From a checkpoint of a small mixture-of-experts model trained on Wikipedia.
Size: 20 layers, width 320, vocabulary 8192, 106M parameters.
Experts: 8 picks a token, a shared expert of 64 neurons.
Training: a variant of Muon for the experts, 326M tokens, 9977 steps.
Below are experts of layer 3 (counted from 0) of a mixture-of-experts language model. Rows are named router (the router's row for the expert) and show model dimensions 64-127. Each number is 128 + 32 x the weight over its row's rms, rounded and kept within 0 to 255. Numbers have three digits each.
Before each expert's rows: "comes before" lists some tokens at least twice as common just after its tokens as in all text; "comes after" lists some tokens at least twice as common just before its tokens as in all text. This comes from a sample of Wikipedia text that the model never trained on. Tokens count by the router's weight.

# expert 19
comes before: "\n", " The", " and", " He", " In", " but"
comes after: "s", ",", " is", " was", " are", "es"
router:174193119108116072153145121149114154119122155118074101092104129103179111098080224100091128167070124113126114184175156111081160151098088162097128167133134135047099160189102150102118148148173170

# expert 15
comes before: " ", "1", "0", "9", "2", "ing"
comes after: " in", ".", "2", "1", " on", "In"
router:139143132132108142088144159110131119151134100154163144058186198144130085106197144162139120117122161094066161052183184116097115165074117166127098122172175112118119105103107140100115097116150084

# expert 20
comes before: " ", "\n", "-", " —", " W", " −"
comes after: ")", "0", " —", "3", "4", "6"
router:125075101107105105123171151117110178126152170139118100108115082205143153197127145153156123079191155065129132078116091110094104193134142125167133139086111091181094136116156101147111147156114087

# expert 37
comes before: "0", " |", "5", "8", "6", "7"
comes after: "1", "0", "9", "2", ".", "8"
router:132107158091123154162097172101127158141117172170141140066113078188191185137099099135167189163125205122118121134144121113128111081100094075144129113130127180065161103122184100148153137100194138

# expert 11
comes before: "1", "0", "2", "9", "3", "5"
comes after: " ", "–", " |", "0", "1", "6"
router:130137138125122173144118116099132165173073146128097131113122169109133128165090079110162033155177169157096105096090143133131179123139099159215105100141139154107084137140103166151112125107061103

# expert 1
comes before: "1", "2", " a", " an", "t", " also"
comes after: "2", ",", "1", " September", " February", " November"
router:146111150169162137116113155079119139118190078184136093150127185053154121137117086153135173118161129167131111116148167063110102064188131132061168128150100161139091116079078141088123096099147136

# expert 23
comes before: " ", " first", " United", " same", " film", " second"
comes after: " of", " in", " for", " on", " to", " at"
router:117103087126133106100150146092091145117160135178107159116131095222100085115149154172108152169117112104107140146087140140112161147143099091124148161201121124192097121120128095137095150125123085

# expert 22
comes before: " ", " the", " \"", " A", " List", " S"
comes after: "\n", " by", " Location", " Country", " Genus", "ed"
router:127146162113147137145133092153127155071175135102112125113118122073125130131193116115105078163171200153206147116121155166110125160077095067076221179104089130169074181131115138095181139143152133

# expert 0
comes before: "1", "s", "2", "3", "4", "5"
comes after: " |", ";", ":", "|", "frac", " Al"
router:118071095142127135133150107113158062100164142195148107109153127089104141156086131074125043123148052125085127103150138140153132115146123167114105145115132148195165134100140077136168119084137127

# expert 2
comes before: ",", ".", " |", ")", "–", " ("
comes after: "1", "0", "2", "9", "8", "7"
router:159144163119098150101104100092113229067127080127097153114078135154122107143071080146100064137152148115133122125132158113092115107142099117135136105122115100124031109150115066142126167101094134

# expert 42
comes before: "\n", " The", " He", "The", " In", " It"
comes after: "\n", " is", " =", " as", "==", " was"
router:105126119086120079128093116096125187122167141153110107085096127117117122129133135130108137083071125154124147144138094128050173122074117174121105088159119124183107087093171191112129121128140116

# expert 8
comes before: ":", " |", "\n", "==", " (", "==="
comes after: "\n", "-", "|", " =", "==", "″"
router:087056163151152087127129119112137141157104126167162134115144156085136151096174127154132065121064159096127193141104125130137095153073078095085139145146114079192125157141151100202132106147174072

# expert 31
comes before: "s", "0", "9", "8", "7", "6"
comes after: "9", " ", "1", "8", " (", "°"
router:100176121154108190145107107126112151192106110139152111164063116125146122091135125141203151164103120124147120089147079117144135144139182105135157160083119112082158162047137122137107155079100035